From a checkpoint of a small mixture-of-experts model trained on Wikipedia.
Size: 8 layers, width 384, vocabulary 8192, 126M parameters.
Experts: 64 experts in each of 7 layers, 224 SwiGLU neurons an expert, 2 picks a token, a sigmoid router, a shared expert of 256 neurons.
Training: a variant of Muon for the experts, 839M tokens, 6402 steps.
Below are experts of layer 3 (counted from 0) of a mixture-of-experts language model. Rows are named router (the router's row for the expert), gate (a neuron's input weights, with its number), up (a neuron's input weights, with its number), down (a neuron's output weights, with its number) and show model dimensions 288-383. Each number is 128 + 24 x the weight over its row's rms, rounded and kept within 0 to 255.
After each expert's rows: a language model's description of what the expert responds to. This comes from a sample of Wikipedia text that the model never trained on.

# expert 26
router [135  99 129 108 180 130 119 101 143 128 117 129 132 117 120 155 144 132 175 134 107 128  90 159 143 156 108 147  96 108 110  98 125 109 160 129 160 138 153 141 108 122 120  99 167 106 126 155  95 137 164 142  79 135 144 123 114 130 119 108 128 113 124 107 136 106 138 107 126 177 148 111 122 152 154 110 151 140 111  84 149 151 133  77 126 123 155 156 124 145 147 104 141 125 111 115]
gate0 [150  53 122 112 124 159 178 125 159 111 150 163 103 126 138 147 118 124 151 107 145 119 115 116 153 106 127 112 137 173 152 157 120 136 137  90 105  79  67 135 118 105  96  99 147 104 133 132 153 138 104 126 175 112 142 137 137 163 130 112 181 136 138 115 131 115  92 102 123 138 121  99 108 118 127 116 124 128 133 156  97 144 126 147 113 142 128 177 207 145 135 187 104 117 115 151]
up0 [131  66 103 165 151 183 150 128 105 115 117 124 110 137 111 122 132 157  93 148  63 127 105 105 113 150 113 103 138 117 161 148 105 144 108 108 135 109 112 135 132 151 123  71 109 165 130 104 127 105 134 138 130 142 110  60 129 145 154  72 148  94 116 118 145 107 123 140  96 146  92 136 114 154 106 124 136 125 170 168 112  98 105 136 129 142  79 129 126 107 181 172  94 142 127 117]
down0 [ 84 138 155 154 129 146 101 141 168 147 139 121  75 102 116 134 125 141 175 145 112  86 142  90 109 111 180 169  78  99 135 133 114 131 111  74 110 126 145 136 135 101  82 118 141 139 122 137 135 124 154  87  98 132 155 117 140 137 169 213 156 142 139 144  97 117 159 147 105 116 172  84 152 133 129 117 106 136 131 119 139 158 140 102  97 136 121 146 109 116 120 128 129  96 129 108]
What it handles: Word-internal syllables ar, an, anti, ri inside names and words, e.g. Poenaru, Plutarco, solidarity, Kumar, Antalya.

# expert 8
router [137  80 106 133 149  98 160 129 189 135 149 189 123 140 119 121 105  88 138 130 156 103 128 134  98 143 111 137 106 144 161  96 155  70 136 126 179 182 128 133 105 116 116 113 131 136 107  92 138 110 155 127 131  95 145 112 122 123 114 107 141 156 150 141 128 122 126 124 108 160 151 151  94  94 140  96 118 102 106  91 144 113 131 110 112 130 126 137 129 139 121  97 101 127 132 147]
gate0 [123 181 142 153 167 142 140 140 120 119 131 137  93 110 100 132 180 134 142 141 124 129 122 149 119 146 122 120  92 125 174 176 126 124 134 108 112 124 106 109 144 150 172 124 107 111 141 133 105 119 112 145 131 119 140 147 118 146 146  90 182 141 116 157 141 112 122 168 150 129 133 128 113 102 113 128 111 100 127 108 156  81 145 155  67 167  85 125  87 108 124 122 105  92 167 127]
up0 [142 104 187 123 169 163 102 126 119 148 152 112 144 144 136 120 128 115  97 170 144 130 108 141 130 107 127 129  87  89 126 197 116 155 132  91 137 113 111 124 129 180  99 133  95 121 129 132 136 133  99  96 145 136 153 110 112 122 190 114  90 137 119 100 132 103 128 129 106 124 132 101 178 103 123 156 145 122 145 110  90 140 144 173 152 108  89 109 112 109 146  67 183 129 129 160]
down0 [149  83 169  97 180 134 143 122 116 158 119 110 116 112 146 113 150 152 103 142 104 117 106 118 131 113 113 139  65 180 124  75  94 129 156 149 146 117 127 154 126  87 102 163 130  97 113 158 126 130  83 144 137 176 122 106 105 106 111 122 115 102 159 129 104 142 141 134 111 178 124  81 137 119 148 153 114 130 123 119  94 135 177 130 142 145 107 170  98 108 129 126 149 119 108 151]
What it handles: Numeral tokens in scores, percentages, goal minutes, coordinates and measurements, e.g. 34–45, 87%, 24'.

# expert 25
router [101 107 114 153 143 107 125 120 136 147 128 167 142 153 128  72  98 119 153 131 124 121 127  97 144  97 115 140  63  78 139 141 164  80 155 106 159 141 186 140 103 194 115 104 109 107 154  82 115 145 113 113 120 106 126  88 122  92 137 100  98 125 109 132  82 121  90 159 181 106 131 145 122 128 141 111 144 107 173 109 168  84  72 107 170  96 137 131 123 144 141 129 123 152 187  81]
gate0 [148 100  94 123 133 152 141 127  82  77 151 123 184 177 137  78 144 119 136 118  54  99  65 174 129 165 132 134 131 121  84 151 168 131 122 129 148 143 157 139 128 140 100 156 113  91 132  69 116 122 124 154 102 127 122 108 134 132 143 128 148 118 100 146 145  87  98 108 148 169 139 117 122 161 136 150 102 138  98 139 107 177  92 131 164 123 101 134 116  76 103 126 110 145 111 113]
up0 [111 144 152 147 123 148  97 133  70 110 109 110 215 138 124 125 150 130 126 155 147 120 115 146 120 115 113 140 139 131 137 102 174 110 128 135 122 105 184 124 126 134 145 126 137 132  98 117 148 147 138 122 114 136 155 136 127 142 132 157 121 139 125 132 110 172 151 146 137 110 125 128 157 125 172 111 113 105  96 111 153  94 121 140 145 133  74 132 111 136 134 127 103 152 140 141]
down0 [122 155 147 162  80 144 139 110 139 131 131 136 142 113 169 131 137 123 111 140 122 123 148 122 127 146 120 125 116 123 148 119 126 176 130 152 128 114 111  81 114 121 119 152 133 138 105 125 168  98 113 107 125 147  86 110 139 125 123 111 132 106 135 140 134 144 132 150 130 140 134 130 151 114 123 132 125  98 106 173 115  76 175 118 125 131  96 107 145 128 145  87 157 153  95 117]
What it handles: Structural tokens in page headers and infoboxes: paragraph breaks after "= Title =", field names like Website, Genus, Location, and URL parts.

# expert 15
router [121 107 110 102 155 141 109 142  94 157 132 119 134  78 132 150  92 138 133 117 128  93 119 136 106 153 161 125 106 111 104 105 146 130 163 123 116 119 148 143 100 129  96 100 154 124  98 138 129 120 135 160  81  92 155 103 118 121 145 130 136 150 150 167 133 123  95 110 106 114 112 140 127  76 152 115 118 153 116 127 152 135 144 123 151 131 106 120 163 125 108 115  86 120 157 137]
gate0 [124 131 115 137 165 116 121 139 106 137 128 105 123 133 144 125 119 123  88 124 107 131 132 129 173  77 145 120 103 153 110 101 165 130 159 134  93 154 168 131 152 108 122 108 136 119 129 114  91 131 140 140 134 157 108 103 130 120 132  82 116 147 180 124 156 128 138 131 156 145 123 139  93  79 171 132 156 126 168 106 184 122 160  97 142 140 144 115 158  97 161 117 107 133  92 149]
up0 [138 118  98 139 140 151 122 137 133 139 131 114 103 138 147 125 134 160 102 122 142 142 133 139 163  85 140 155  90 145 121  54 146 142 158 127  67 139 144 138 152  89 143 120 141 129 140  95  87 132  91 130 161 148  95 141 135 131 122  94 125 122 141 163 149 115 128 106 154 135 137 135  98 141 159 113 160 123 140 137 168 118 175  84 142 130 117 119 137  94 158 100 128 138 108 147]
down0 [165 141 120 134 161 143 127 135 102 124 146 140 120  96 134 115  76 148 105  84 128 167 120 106 142 164 134  60  82 128 136 130 139 142 148 158 140 119  82 129 105 124 131 145 142 133 137 150 119 131 143 150 119 128 157 101 109 129 157 145 168  94 117 181 147 132 153 105 151 126 155 100 136  94 116 119  93 141 132 158 138 100 105 129 133 118 116 100 127 126 162 119 151 111 107 146]
What it handles: Periods, semicolons and heading marks ending sentences, list items or section titles, such as History ==, Freyberg. The, Song; Nominated.

# expert 41
router [127  88 121 131 138 131 144 139 139 147  82 111 141 101 167 132  93 131 134 104 161 108 127 114 155 119 119  88 101  89 126  98 113 126 156  82 149 153 144  95 114 157 170  98 126 177 104 166  92 129 119 139 123 120 148 144 113 102 110 126 139 124 146 140 134  90 184 101 144 110 126 157 109 110 155  99 121 162 112 124 147 144 109  76  95  96 148 129 138 107 132 126 111 143 125 139]
gate2 [140 138 140 150 155 126 150 108 135 125  97  97 150 131 150 158 121 110 109 121 142  82 141 105  82 146  99 161 153 142  83  90 115 110 156  94 168 107 130 151 130 151 116 130 148 167 134 148 154 153 146  96  89 127 136 155 137 111 164 182 121 156 121 129 121 127  82 110 163 126 113 117 146 143 112 137 143 140 193 121 134 124 126 140  79 104 151  94 144 126  70 113  90 134 117 167]
up2 [151 133 156 158 174 105 101 145 116 150 129 124 106 126 118 104 126 114 147 112 126 140 137 126 123 179 135 144 132 123  83 138 160 134 115 156 106 129  87 122 110 142 121 143 143 144 164 116 130 119 146 142 166 146 101 124 133 127 141 105 128 112  71 134 120 154 183 120 159 165 162 128 125 126 103 120  99 149  96 127 110 100  91 126 159 145 118 142 123 111 122 167 110 147 177 159]
down2 [122  96 123 102 131  98 106 139 130  96 168 169 105 140 148 124 130 135 119 143 146 155 120 137 131 147 127 148 134 113 116 125 157 150  95 153 133 177 122 161 125 123 128 151 148 120 156 116 130 141 101 114 120 126 142 108 151 129  91 120 179  95  60 121 139 138 105 137 139 106 129 119 122 140 153 104 167 109  85  97 130 124 140 145 123 165 124  92 136  90 183 112 137 112 117  65]
What it handles: First fragment of a lowercase word, usually a consonant or cluster, common in species and science text, e.g. d-warf, d-ove, g-astropod, arch-eologist.

# expert 38
router [114 110 103 116 126 157 150 118 176 142 104 143 150 118 135 166 109  72 175 119 159 105 107 130 147 137 124 124  75 145 141 145 146 129 150 115 146 118 109 128 126 135 118 123 162 150 139 109 127 113 146 190 102 106 183 117 121 116 119 108 134 126 137 150 109 143 151 104 151 111 126 124  96  81 124 113 126  99 104  67 167 144 100  75 105  96 149 141 115 124 130 121  77 140 133 110]
gate2 [103 159 113 139 127 110  92 124 187 120 155 172 136 137 105  97 130 153 145 120 160 129 142 159 135 134 130 127 139  64 138 112  82 169  87  84 120 137 108 111 131 122  84 141 136 123 118 173  84 122 103  99 102 114  89  91 117 120 145 135 157 123 124  83 150 145  77 100 151 126 120 135 105 160 159 145 166 116 140 124  94  81 131 131 139 149 102 149 113 145 135 132 177 134  99 118]
up2 [111  75 149 155 128 149 158 136  85 137 100 118 110 130 142 113 124 126 166 121 108 115 130 110 147 101 123 169 108 152 138 106 171 117 151 163  98 134 132 147 116 193 172  98 118 131 147  74 141 144 128 137 144 127 172 129 148 139 106  74  94 146 101 159 123  87 148 143 101 107 134 112 137 122 136 138  98 148  81 138 134 163 157 117  95 114 135 152 151 139 155 141 104 129 161 126]
down2 [120 116 158 150 137 108 143 115 128 114  98  96 136 128 106 145 124 134 109 162 189  92 160 121 134 124 169 107  77  91 136 151 128 149 101  85 110 119 155 157 136 140 111 162 120 149  86 140 120 132  91 139 128 144 132 113 122  90 173 143 143 155 126 139  98 130  92 152 139  90  86 140 106 124 141 105 137  97  99 123  90 117 132 151 137 109 134 147 172 129 133 119 124 108 166 122]
What it handles: Pipe characters between cells in wiki tables, especially after names, numbers and stats in sports or roster rows.

# expert 57
router [116  90 138 124 120 106 119 136 129 109 104 110 141 137 160 145 113 134 127 120 123  85  86 127 136  85 128 128  65 133 122 165 109  89 142 110 156 187 125 124 118 138  66  79 145 123 117 128 123 147 142 140  96 121  86 147 107 168  80 118 147 134 113 171 127  82 129 128 178 145 106 138 101 113 138 127 132 118 157  99  99 119 112  84 112 134 144 138 133 103 153 123 131 100 132 106]
gate2 [106 110 118 138  82  96 146 125 108 123 104  79 134 120 116 139 120 159 183 131 119 110 127 133 113 109 130 139 101 103 153 128 117 157 105 116 128 131 135 109 111 139  96 101 185  92  96 120 119 128  92 124 125 125 153  75 124 146  69 123 147 129 132 124 101 124 117 122 104 115  92 128 141 171 150 125 115 115 131 166 120 149 145 122 154 159  89 139  94 118  96 134 111 146 120 160]
up2 [134 116 189 136 157 111 145 128 127  90 126 128 147 129 174 141 148 112 115 181 109 107 132 148 159 140 112 116 140 158  91 114 144 117 127 119  92 166 126 138 120 139 151 140 151 124 137 126 119 150 138 173 111  74 114 186 141  88 127 110 111 102 141 112 119 105 134 139 112 128 176 107 110 103 101  96 122 140 105 116 106 117 128 152  90 121 153 133 112  87 126 133 167 138 163 112]
down2 [132 189 118 127 163 149 141  95 147 152 145 201 116  96 168 187 166 128 129 126 142 135 160 146 139 170 117 138 108 141 117 142 105 106 131 146 178 152 157 129  97 106 100 147  91 145 114 142 131 125 181 123 105 135 112 164 136 133  87 115 170 156 117 163 125 125 139 122 122 141 158 102 137 151 115 160 116 146 106  98 120 117 138 104  88 122 130 148 131 148 132  89 150 119 145 104]
What it handles: Single vowels and short pieces like o, a, in, op after an initial consonant in names, such as Ph-o-ebe, Tamp-a, Sar-ped-on.

# expert 33
router [135 117 121  95 148 105 126 135 165 163 100 129 132 122 148 165 111 138 164 177 120 126 127 130 131 115 143 134  76 105 140 141 121 111 169  97 142 157 109 117 114 166 125 105 122 113  98 111 178 116 101 131  97 129 131  91 160 134 103 115  99 125  82 169 112 148  96 152 121 122 140 162  88  92 120 109 128 145 156 109 129  51  66 127 153 102  79 122 139 131 112 135 126 101 132 114]
gate0 [153 103 133 169 182 119 107 130 136 146 107 129 177 178 151 170 114  79 136 133 108 133 140 114 149 160 122 132 107 151  95 118 102 121 133 112 102 107 126 113 116 168 147 134 161 175 137 137 139 104 127 122 142 112 134 139 143 114  90 131 137 137 108 160 117 156 100 149 167 162 151 169 122 121 162  75 135 131 163 132 111 108 130 111 118 129 120  63 132 155 120 140 147 136 136  87]
up0 [121 149 101 141 101 126 111 147 114 101 102 115 120 169 129 125  96 161 149 156 153 140 155 128 132 129 139 166 154  80 151 125  84 115 129 160 156 140 102 136 127 106 116 106 100 152  92 118 126 111 138 128 141 143 102 120 136 145 111 111 120  86 160 120 151 125 119 104  85 132 116 109 112 103 129  86 128 116 132 192 105  93  98 131 107 148 140 166 121  94  92 121 123 129  80 166]
down0 [115 113 123  83 129 124 134 184 150 160 140  96 169 158 126 128 151 135 117  86 109  98 147 148 137  86 119  89 153 106 141 118 108 100 136  80  81 102 124 155 146 132  96 151 119 124 144 150 117  90 138 152 104 107 143 114  69 146 139 136  96 131 139 111 152  96 130  67 104 125 143 102 150 116 146 136 102  94 114 128 161 112 128 103 128 145 140 129 108  91 116 118 171 125 112 110]
What it handles: Field names and colons in infobox-style lists and coordinates, such as Born, Occupation, Clade:, Coordinates, and the ″ in 34°17′08″.

# expert 46
router [129  57 140 115 148 121 141 148 167 129 112 140 123 103 149 120 138 140 127 124 104 118 149 131 115 103 147  86 111 142 150 128 139 129 144 136 191 177 112 110  99 156 121 112 124 139 131 140 170 119 167 123 106 151 124 128  99 130 104 127 146 156 142  98 124 163 107  84 172 170 119 145  84 155 148 103 150  72 156  84 108 104 106 121 136 107 118 136 113 114  78 109  90 123 155  94]
gate1 [130 126 132 138 133 104 160 132  96 127 160 133 185 123 150 128  97 101 132 111 109 141 141 136 130  51 136 143 140  87  94 109 159 115 186 124  95  89 165 118 159 122 101 119 152  97 178  89 140 130 160 105 112 127 152 123 121 139 117 138 128 166 130 139 143 144 124  98 117 134 104 113 122 184 142  90 140 109 125 147 113 122 140 148 108 128 110  93 113  91 145 111 121 125  99 111]
up1 [110 148 119 153 148 123  98 107 118 160  83 156 146 125 115  67 106 126 100 129 112 103 156  88 133 143 125 155 121 145 131 147 127 147  96 145 125 162 114 130 106 157  81 169 167  88 127 130 135 123 135 167 108 120 128 114 132 137 132 158 130  82  93 118 130  90 142 118 111 114 159  87 143 144 159 119 143 168 106 132  98 149 101 157 155 131 110 121  86 132 161 141 119 109  94 127]
down1 [111 154 107 108 146 119 147 159 122 153 131 130  92 137 131 105 114 109 122 134 172 114 124 132 135 100 144 154 153 119 141  92 160 120 159 156 166 162 100 152 119  62  83 138 122 143 160 122 136 118 148 104 110 175 131  90 105  93 123 115  99 113 110 107 118 124  97 119 108 121 117  95 120 137 172 132  95 145 108 147 128 108 141 119 164 151 111 138 130 144 139 112 122 145 120 126]
What it handles: Final pieces ending words, especially Latin or Slavic-style names, such as -ia, -ana, -ova, -o in Eurasia, Metropolitana.

# expert 44
router [118 138 124 164 164 153 133 136 111 136 101 133 133 140 141 152 105  88 145 116 167 146 128 140 110 123 133 108  99 129 146 111 137 131 152 150 155 121 124 136 120 151  99 100 159 142 132 131 164 110  92 110 150 118 143  84 103 111 105  88 123 134 171 168 101 116 132  92 131 121 146 149 105  92 144 104 113 102 170 120 120 127 145 142 122 104 145 119 147 147  78 121 103  82 142  91]
gate0 [100 129 146  96 133 138 124 119 120 143 116 157 105 117 144 122  95 158 108 110 108 195 101 112 121 148 138 100 145 128 156 132 105 132 150 109 120 135 136 128 110 187 102 145 121 159 119 117 152 183 131 137  73 127 146 104 153 119 116 162 120 142 105 146 144 148 132 118 156 110 126 112 131 107 101 141 124 129 149 129 163 133 108 124 126 121 137 126 123 147 143 126  76  88 130  78]
up0 [132 106 161 167 121 116  87 121  90 107 127 150 127 130 110 135 127 130 112 154 141 137 147 133 122 126 131 132  61 176 140 123 135 131 144 120 162 128 138 132 120 146 149 131 107 153 115 121 120 130 117 122  88  86 145 113 147 106 128 102 125 173 117  96 176  97 108 134  70 155 120 109 159 123 145 157  81 155 104 151 101 136 115 155  94 103 125  97 111 117 126 108 108 122 121 176]
down0 [ 86 157  71 164 133 115 122 131 111 167 128 127 130 109 116 139  98 126 150 143 184 130 132  95 146 199 142 110 127 108 156  77 126 128 128 143 114 143 160 128  99 119 131  87 165 175 148 135 107 136 148 145 156 134 156 128 129 124 181 125 132  72 104 149 142 137 132 117 145 137 146 181 173  96 106 142 120 124 127  91 117 134 119 139 165 127 138 147 100 118  83 157 122 140 149 141]
What it handles: Word-final nouns and superlatives after the, his or a, e.g. greatest, best, most, years, part, role, solution.

# expert 12
router [126 113 123 123 148 103 115 158 169 114 117 115 146 115 143 136 127 127 144 145 138  74 137 129  78  74 151 131 130 147 131 124 136 119 153 108 116 132  97 111 111 159 130  74 136 176 148 150 164 122 128 126  89 126 136 110  96 127 132  88 138 141 156  99 138 145 110 133 125 132 106 171  80 122 152 116 113 135 123 122 143  88 132 151  81 111 123 110 124 115 133 142  75 125 132 117]
gate0 [129 129 104  96 129 153 106 136  92 154 137 108 156 146 125  88 148 139 123 130 139 127 105 175 102  68 144  99  89 105 128 176 117 131 162 119 116 162 104 106 145 150 105 128 142 205 144 147 109 118 101 131 148 130 103 107 117  96 168 103 161 164 123 105 113 143 153 154 100 119 102 102 115 129 126 147 124 145 110  83 144  78 151 116  90 107 123 129 150 132 124 180 113 109 138 150]
up0 [105 155 121 127  81 119 116 133 112 154 120 116 107 133 130 105 144 105 124 145  86 117 133 124 158 112 139 155 127 144 108 143 117 128 163 149  99 121 131 146 125  78  69 144 164 178 106 112 149 127 111 166 135 155  87 165 148 162 134 123 104 186 142 158 150 140  90 174 137 149 150 117 150 118  55 117 107 132 125 149 128 123 131 120 183 147 133  74 115 164 149 179 119 162 104 126]
down0 [129 104 156 131 178 126 105  88 127 111 146 128 149  88 114  44 107 167 102  83 119 113  99  71 114 101 169 180 148 113  99 121  76 126 118 145 142 157 110  97 133 119 126 111 119 172 129 142  95 163 130 159 123 124 123  98 141 170 124 154 142 123 148 113 112 141 133 139 142 145 101  92 126  95 121 134 100 137 135 120 137 139  92 143  97 158 128 122 146 103  81 103 133 149 120 181]
What it handles: Closing pieces of multi-piece words, often Romance or foreign names and particles, e.g. marti-al, Com-edy, de, el, La.

# expert 48
router [132 104 108 125 172 108 166 127 150 147  91 160 118 139 158 124 126 135 119 157 149 143 143 117 128 118 101 174 107 107 130 109  93 128 168 166 102 128 122 133 160 167 151  91 135  90 114 152 180  70 161 109 126 103 140 137 130 162 120 114 179 135 168 134 133 112 134 102 154 130 128 133  61 134 145  90 131 142 116  93 136 118 111 119 144 137 151 141 123 103 108 104 135 112 143  95]
gate0 [112  95 158 106 114 134 129 150 135 107 121 139  65 127 144 163 125 118  85 135 133 132  94 151 159 149 112 126 125 134 112 157 142 136  69 159 116 127 115 123 103 130 143 129 130 160 110 135 112  95  97 132 120 111 120 106 123 205  96 149 142 138 123 133 179 128 171 167 146 157 178 154  92 157 102 111 103 130 125  69  96 148 205 116  96 174 135 117 196 116 101 147 126 108 170 139]
up0 [117 142 147 120 127 123 126 132 133 117 117 117  90 136 152 131 137 143  71 102 103 125 119 170 136 188 133 160  98 109 123 139 136 130 112 162 145 124 119 126 120 124 131 131 106 143 129 136 142  94  93 115 126 109 168 129 129 144 128 177 117 145 111 109 147 118 125 163 148 131 178 174  90 124 105 110  95 135 124  96  89 177 142 119 132 148 124 150 164 100 128 140 117 167 185 122]
down0 [127 147 133 138 139 166 112 114 126 137 142 101 112 139 103 197 172 130  73 126 129 110 125 122 134 124 137 112 142 105 152 143 128 107 132 107 129 141 184 122 128 152 142  94 130 120 101 104 142  87 113 117 175 130  78 149 159 115 128 111 158 126 186 106 137 137 161 130 130 105  89 166 144 113 115 179 127 124 121 155  79  81 146 134 157 127 127 126 157 152 139 159 174 112 136 128]
What it handles: Colons, periods, commas and dashes right after digits in times, scores and tables, e.g. 9:05, 14.73 m, 3,452.

# expert 6
router [ 98 133 122 155 191 154 128 134 163 123 100 142 139 114 124 187 144  94 152 165 160  63 127 104 122 141 114 105 148 116 137  74 110 128 129 114 137 120 127 126 161 149  94 101 124 141 137 138 122 117 123 131 119 126 107 108 133 125  91 145 143 169 162 160 120 130 101 143 131 165 117 115 122 106 123  95 167 138 135  72 134 116 143 159 114 149 125  97 123 117  80 131 143 141 143  81]
gate5 [183 114 160 121 151 104 119 121 149  99 119 119 127 118  79 107 138 129 118 131 156  97 136 118 134 120 104 123 127 112 136  78 131 157  98 171 111 173  83 107 110 105 112 139 123 129 125 116 138 115  95 123 143 122 100 154  97 137 111 179 166 129 130 112 126 132  95 136 115  90 126 114 147 181 135 121 156 109 121 145 155 106 134 140 119 141 108 148 144 192  81 182 143 134 118 137]
up5 [ 84 133 150 172 115  76 157 133 118 136 149  97 187 124 112 128 126 131  69  90 117 105 130 133 137 129 133  96 115 137  92 124 121 145 167 125 151 120 126 141 141 142  91 106 134 108 149 105  99 120  91 105 127 114 147  85 137  62 133 133 132 154 159 145  98 119 162 104 106 133 108 141 120 130 160 106  97 127 140 138 155 124 117 108 136 147 128 117 132 123 125 160 131 109 169 117]
down5 [160  95 131 119 143 115 122 102 106 150 126 164  73  92 137 139 149 136 143 164 114 119 131 113 134  99 159  95 147 106 177 130 107 101 129 148 141 162 174 106 124 142 104 159 133 131 143 134 147 147 134 155 154  99  93 157 132 124 112 117 140 157 151 136 161 143 179 152 139 187 110 109 126  89  89  96 112 136 110 117 134 167 134 104 163 163 153 106 155 136 181 117 174 143 126 100]
What it handles: Final pieces of verbs such as -ing, -ed, -ates, and base verbs after to or would, e.g. begging, launched, provide.

# expert 16
router [128 131 137 138 138 101 160 134 151 110 122 104 123 147 133 191 169 111 128 130 107 124 115 103  97 102 119 146  90 148 137 111 111 136 187 126 181 102 161 121 134 151 109 163 148 156  77 104 107 111 164 127  88 133 161 108 113 127 124 122 125 129 144 117 108  81 105 113 169 151 155 138  80 122 109 129 150 109 141 118 112 105  58 131 165 107 130 137 124 120 123 136 138 126 145 139]
gate0 [110 184 127 136 118 143 145 122 124 147 127 150  84 119 151 150 127 126 172 158 135 151 137 113 118 155 141  84  98  96 140 176 115 138 142 173  99 136 135 138 120 174 134 132 154 127  98 126 134 148  92 134 159 123 121 125 145 108  81 135 146 177 132 143 145 115  80 171 168 137 100 133 137 134 122 169 117  91 116 129 132 125 119 107  91 117 101 106 138 156 127  85 111 155 140 149]
up0 [101 178 156 141 117 127 140 124 139 167 120 164 100 147 139 145 166 148 122 136 121 134 138 118 166 153 154 123 178  99 172 161 132 136 169 133 151 118 144 140 105 146 141 136 169 107 119 114 117 143  93 102 161 126 115  97 134  89 111 109 144 160 134 129 130 143  73 137 154 136  80 126 159 125 106 166 107  49 136 121 117 138  96 112 123 133  89 106 139 144 131  83 115 119 169 150]
down0 [144 182 163 109 129 145 159 173 100 129 155  91 118 139 134 137 123 101 114 131 137 144 142 124  96 182 127 120 121 104 119 145 122 154 124 112 173 113 171 166 141 111 133 129 104  98 110 136 112 126 113 107 129 152 101 120 127 113 128 128 143  80 124 134 108  98  90 128 165 139 146 110 107 139 114 151 131 101 110 131 150 124 118 164 155 130 141 131 152 124 169 133 107  95 143 161]
What it handles: First three digits of a year in dates and tables, such as 201 in May 10, 2014, or 198 in 1980s.

# expert 37
router [110 119 131 166 151  89 129 115 124 113 147 141 132 122 117 156 124  83 133 130 138 125 126 124 146 129 114 150 140  95 154 159 112 130 159  93 123 116 137 133  87 122 118  94 116  92 138 120 138  97 146 130  98  91 129  70 135  87 118  95 143 143 133 125 111 154 164 125 115 130 107 188 141  50 118 110 138 144 101 105 155  96 113  74 143 143 155 100 136  96 135 125 100 162 146  96]
gate0 [156 179 140 128 129 139  95 128 185 128 139 129 131 118 155 127 159 147 158 119 122 121 161 152 135 107 136 115 120 141 119 129  86 125 143 137  84 145 124 128 120 119  74 107 120 122 134 111 166 129 143 163  65 111 137 139 124 120 118 113 170 163 128 114 144  89 155  88 162 113 166 162 152 104 120 129 166 110 113 111  68 160 150 108 125 112 128 127 102 105 156 124  96 174 131 141]
up0 [104 131 148 130  94 120 124 121  78 139 156 137 103 148 114 120 136 103 152 126 119 131 179 122 101 173 121 112 125 146  94 164 155 117 111 192 123 121  83 120 128 169 166 136 130  68  94 148  62 147 104  97 138 122 106 102 102  74  89 111 109 120 116 187 160 128 126 144  72 148  81 139 126 115 116 103 119 144 144 143 144 178 163 123 137 135 135 145 125 120 152 120 134 116 142  98]
down0 [120 159  99 124  75 148  95 124 137 186 132 100 113 146 102 161 123 161 160 176 139  95 104 120 162 137 114 154 119  82 123 143 129 113  91 125  97 113 116  78 116 106 108 109 117 179 138 147 127 103 159 121 101 103 111 141  92 122 122 169 128 159 148 122 137 125 121 130 133 133 124 129 147 142 114 105  85 112 132 108  93 128 123 153 165 111 109 172 130 146 144 140 116 132  61 178]
What it handles: Colons after infobox field labels such as "Developed by:" and "Location:", plus opening and closing parentheses around dates and years.

# expert 35
router [130  95 159 139 152 127 153 125 162 128  95 138 150 128 130  84  97 103 144 136 142 119 130 136 148 189 102 140 125 139 144 153 119 135 148 118 145 131 113 126 135 157 139 114 148  70 106 111 128 105  77 130 110 112 148 124 141 157  66  94 114 165 123 160 130 123 128  99 154 162 143 143  87  89 160 121 116 112 122  96 179 103  98  94 147  87 126 147 163 157 101 120 114 112 102 123]
gate0 [ 89 109 113 178 165 115 135 115 122  83 145 111 139 113 115 106 106 100 122 109 158 152 138 126 133 119 139 162 124 158 148 118 125 151 123 142 118 154 121 120 124 153 117 101 122 157 119 120 133 145  85 133 138 143 118 135 129 165 137 108  84 180 117 130 111 149 143 183  94 147 113 156 130 132 148 122 143 152 119 107 154 138  95 101 111 178 129 114 110 116  81  97 117 116 126 113]
up0 [143 159 145 143  91 145  88 169 157 161 107 136 141 109 106 138 140 148 122 131 144 103 132 111 137 125 106 136 133  85 133  98 107 110 123 111 103  98 140 116 124 111 123 184 149  67  94  96 122 133 138 144 163 130 121 164 143 143 109 146 115 152 119 133 111  61 161 148 159 110 139 139 136 135 132 137 151 140 147 135 152 164 160 113 152 171  74 108 120 106  76 128 128 129 110 132]
down0 [112 147 131 147  84 127  87 114 149 170 136 135 128 128 144 154  56 152 122 126 154 159 118 159 128 116 141 136  93 134 147 112 141 140 121 126 131 110 155 100 104 104 147 102 131  92 132 139 104  60 120 140 122 127 156 151 143 152 128 119 163 184 169 104 102 141 135 100 147 137 123 102 101 114 117 139 119 135 126 112 115 118 148 169 173 169 101 162 127 139 134 148 146  95  92 120]
What it handles: Nouns for creative works and events like film, album, song, series, season, single, often in section headings such as Soundtrack; also plural s.

# expert 61
router [ 93 108 134 130 143 121 144 154 110 130  89 147 137 148 138 126 136 111 125 141 137  62 114 105 119 108 128  60 136 147  96 100 134 133 148 138 124 115 154 130 135  93 114  96 117 157 110 112 145 118 112 131 113 147 143 107 119 107  89 117 140 108 125 151 111 101 131  90 141 134 119 149 127 115 138 110 137  96 140 123 125  97 128 118  85 143 120 121 123  71 121 139 125 116 181  95]
gate143 [117  97 157 121 133 163 131 130 145 163 123 120 169 161 138 120 143  78 125 142 137 150 128 111 121 126 121 160 149 143 169 112 153 109 114 110  78 135 122 118 130 134 134 143 129 124  84 135 139 110 130 141 139 141 106 111 125  70 145 134 104 158 139 125 142  99 136 132 152 114 129 112  82 160 128 122 103 111 126 146 160 157 123 139 157 103  90 204 147 105 126 113 147 134 132 124]
up143 [123 144 141  39 112 106 141 111  98 129 104 137  92 106 145 126 102 166 140 144 117 121 105 124 122 124 124  98 158 131 140 117 110 107 116 155 115 101 119 149 121 164 130 117 129 106 130 135  88 102 134 105 119 110 129  94 132 122 104 169 137  94  95 107 141 138 125 135 156 144 111 100 111 110 142 151 179 133 187 130 123 107 122 175 100 135  96  69 153 165 115 172 139 116  79 133]
down143 [122 141 110 138  96 148 128 135  85 144  79 119 154 119 138 120 201  80 125 128 146 147 100 109 142 139 138  59 161 151 144 115 110 124  92 136 119 147 123 123 150 175 161 115 133 153 160 154 111 122 132 161  84 116 141 166 119 123  77 108 117 127 172 174  94 129 131 108 130 176 137 115 148 174 113 133 142 132 102 122 170  86 142 139 109 116 147 132 119 135 129 128 142 126 129 152]
What it handles: Complete word endings followed by a space, especially tion, ation, ent, ap, plus closing quotation marks, e.g. "motion ", "Soap ", "quest ".